config = dict(
    experts_per_token=2,
    moe_layers=[0, 1, 2, 3, 4, 5, 6, 7, 8, 9],
    balance_loss=0.00623,
    tie_word_embeddings=True,
    beta2=0.99,
    train_tokens=255000000,
)
Below are experts of layer 4 (counted from 0) of a mixture-of-experts language model. Rows are named down (a neuron's output weights, with its number) and show model dimensions 0-159. Each number is 200 + 20 x the weight over its row's rms, rounded and kept within 0 to 999.
Before each expert's rows: a language model's description of what the expert responds to. This comes from a sample of Wikipedia text that the model never trained on.

# expert 24
Final pieces of names and words ending in a vowel, such as Mudd-le, Bell-wood, plus first names like Bob, John, Steve.
down2,156,188,176,202,205,180,212,184,213,197,185,207,215,227,191,198,195,207,224,203,229,220,190,166,220,231,226,236,183,202,212,199,182,191,213,218,223,221,191,182,210,203,197,202,215,174,172,166,201,202,220,180,190,199,174,179,195,196,216,187,236,202,191,184,225,240,208,212,209,209,204,189,175,203,214,190,221,202,175,178,213,178,200,181,180,194,193,168,144,232,186,208,226,170,193,232,196,217,177,199,201,174,175,196,221,176,222,192,185,221,209,207,176,165,142,194,208,213,194,199,199,216,171,188,186,171,186,207,202,191,223,187,208,250,163,194,181,176,196,200,155,213,219,231,183,220,209,189,190,230,177,172,214,193,185,225,188,240,205,206

# expert 9
Sentence-ending periods before The/He/It, plus by, the, with, on, under, and sentence-opening On, During, At.
down4,208,208,191,205,163,169,173,224,209,177,167,177,217,204,223,190,180,195,262,195,214,219,160,197,198,214,234,161,183,187,200,163,205,200,190,166,181,209,200,189,183,190,197,180,195,179,191,218,213,180,205,221,215,186,218,184,218,199,238,171,181,185,208,203,203,219,244,180,189,184,223,206,164,189,212,202,211,221,204,173,191,194,185,179,196,192,204,222,213,183,223,180,176,195,178,204,205,200,222,228,215,176,243,194,189,190,198,183,198,185,169,195,215,204,214,202,218,144,180,226,187,203,198,181,183,184,226,192,201,191,221,204,193,220,224,188,163,203,195,192,206,174,171,205,223,160,224,189,192,215,151,162,206,188,179,173,214,204,230,208

# expert 12
Commas in dates and lists, the article the after of/in, and hyphens joining compounds like four-legged, plant-eating, re-classified.
down0,220,196,238,190,177,202,226,183,204,206,177,208,159,194,210,203,210,230,233,231,201,208,198,177,207,208,159,199,196,219,187,218,226,181,150,215,226,184,167,217,205,213,216,183,186,210,215,206,203,182,219,203,233,226,168,207,176,175,217,216,163,218,209,212,179,239,224,200,197,190,213,221,179,177,178,187,210,175,146,184,176,222,215,146,196,192,202,176,204,211,195,213,210,205,171,220,190,186,173,198,227,226,183,190,230,201,205,185,218,195,210,205,201,183,185,212,205,227,188,219,166,205,211,221,201,228,192,191,222,208,187,240,211,211,191,184,192,223,194,182,161,221,169,217,206,171,229,193,176,217,206,190,231,171,207,191,184,179,188,208

# expert 13
Word endings and nouns or verbs followed by of, to, in, such as -tion, -es, used, born, referred.
down2,196,170,210,224,213,198,236,203,192,221,164,188,208,198,176,227,195,229,215,195,202,205,200,192,206,154,191,240,235,177,215,215,200,210,182,223,173,216,194,199,207,176,222,186,178,196,149,214,204,202,231,200,206,209,215,176,162,170,214,194,258,209,225,201,200,190,194,231,213,204,182,209,216,190,188,165,220,167,196,189,184,216,203,189,195,218,177,209,190,215,198,247,196,187,182,191,184,151,191,229,190,212,187,216,203,243,171,215,203,211,172,168,199,196,205,178,179,211,194,190,202,180,211,166,188,202,236,182,203,206,177,166,208,169,202,149,191,213,227,188,203,200,179,168,200,198,200,202,196,200,209,215,224,200,153,216,210,213,206,211

# expert 4
Section markers ===, line breaks, month names and word endings like -ther, -net, -men in lists, infoboxes and sports articles.
down4,230,208,188,217,211,227,234,201,204,199,205,169,147,190,168,217,195,221,220,181,181,202,193,204,203,209,173,189,180,186,196,209,162,186,206,223,172,192,201,194,232,215,151,222,204,214,193,270,194,236,233,200,171,186,203,217,199,202,197,183,182,172,144,204,195,233,225,183,217,185,207,220,208,234,191,179,200,189,191,208,166,210,198,172,198,162,195,220,180,201,203,214,197,177,213,171,179,193,188,213,205,214,178,167,174,169,208,199,213,190,184,217,214,208,153,200,204,201,192,178,200,219,199,204,234,205,181,202,219,203,193,182,157,175,206,166,223,230,207,227,183,202,190,224,196,187,204,212,186,204,186,181,191,209,189,186,188,199,193,232

# expert 19
Ordinals, possessives and past participles before a noun or by-phrase, such as first, their, named, held, -ated.
down2,249,181,205,216,180,207,217,182,174,195,166,197,192,189,224,220,226,215,170,194,195,187,206,195,208,197,195,193,202,181,185,238,191,188,248,184,179,154,203,215,224,203,233,200,217,190,208,165,181,192,202,170,193,185,201,220,190,225,209,201,207,188,235,206,232,192,240,189,197,199,213,224,238,211,182,178,226,192,186,210,204,216,180,167,222,202,183,189,208,197,189,228,241,263,180,179,211,217,190,158,232,196,204,223,197,199,180,206,215,171,231,221,213,187,192,174,199,211,243,177,197,199,191,178,189,206,212,184,197,182,200,228,195,228,203,233,236,205,207,207,189,177,216,219,235,200,195,208,216,213,204,200,168,219,178,179,214,197,227,188

# expert 27
Short syllable pieces starting or inside words and names, such as Al, re, ri, con, Car, as in Lou-ri-e, fun-eral, Pop-ko.
down0,186,213,184,187,227,210,177,214,226,174,210,178,202,190,216,237,211,169,223,204,207,194,208,180,177,205,203,201,202,186,238,180,207,210,196,214,197,227,216,143,172,169,214,205,233,216,236,198,200,204,210,205,227,203,197,226,181,186,196,198,170,197,149,242,201,226,199,197,210,219,231,213,192,190,214,199,184,213,194,204,210,186,204,194,189,214,260,221,208,204,212,178,204,192,186,169,209,154,210,174,213,232,216,172,170,226,195,212,183,203,225,187,174,214,222,218,174,200,200,199,200,157,235,190,163,220,201,215,236,202,177,210,180,206,188,199,222,222,191,183,245,239,183,209,208,211,224,191,212,208,194,181,192,198,199,195,210,182,223,231

# expert 0
Word-start and mid-word pieces like under- (undertaken, understand), km, %, slash, -er/-ing endings, often in population and geography statistics.
down4,185,182,216,208,188,199,216,218,198,165,210,175,207,209,217,205,211,199,192,208,200,205,228,185,189,191,158,172,178,194,208,161,237,201,193,192,172,167,166,189,188,174,210,209,182,213,227,189,223,209,187,203,222,180,205,250,180,218,224,171,172,159,178,162,200,220,205,208,195,209,228,205,198,188,177,172,181,239,231,201,202,201,201,196,163,206,231,200,205,172,234,216,201,221,207,184,200,201,202,185,168,174,169,210,207,182,183,202,246,192,201,197,208,170,213,217,166,238,195,208,199,211,208,182,166,215,196,189,188,181,198,225,209,208,217,150,173,218,199,198,186,196,203,181,199,163,184,181,198,254,210,221,167,203,213,169,197,197,197,195

# expert 23
First three digits of years such as 196, 201, 202 in dates and citations, plus pipes starting table rows.
down2,208,228,186,165,224,217,202,229,166,229,181,195,212,167,200,185,208,198,197,189,183,231,205,229,184,181,189,204,219,166,190,181,204,228,190,211,192,224,195,210,203,190,186,175,160,182,179,226,216,201,202,179,199,198,228,160,212,156,216,177,219,194,231,194,225,203,197,181,172,186,176,187,222,204,205,181,186,193,198,191,209,202,157,201,217,221,218,213,163,208,197,213,196,234,163,192,181,227,178,220,178,199,184,182,213,180,183,150,226,151,208,192,195,201,209,178,227,220,196,190,213,217,200,219,196,195,222,208,159,179,226,208,191,201,225,206,203,160,174,188,213,189,171,198,195,209,170,217,184,199,214,214,203,237,165,179,196,213,218,165

# expert 21
Pipe separators between cells in sports results and records tables, plus semicolons, colons, en dashes, and the words West, East, Grand.
down2,173,193,188,191,194,208,180,217,173,209,205,207,189,230,170,218,199,220,131,175,188,220,181,207,230,206,214,198,193,235,224,214,205,150,193,199,194,200,200,220,192,196,194,170,182,195,178,194,190,195,215,251,213,212,177,204,212,198,176,174,170,220,186,202,173,161,156,212,214,206,193,201,214,195,206,207,212,224,196,170,173,151,214,229,240,204,237,164,174,208,183,193,223,199,205,198,213,188,203,165,203,201,196,183,208,235,203,241,225,180,221,188,198,169,180,211,157,196,204,208,213,217,197,196,210,210,219,187,190,187,208,208,198,181,223,215,175,214,209,167,211,190,205,168,189,195,192,166,222,195,192,168,220,221,210,222,199,213,221,210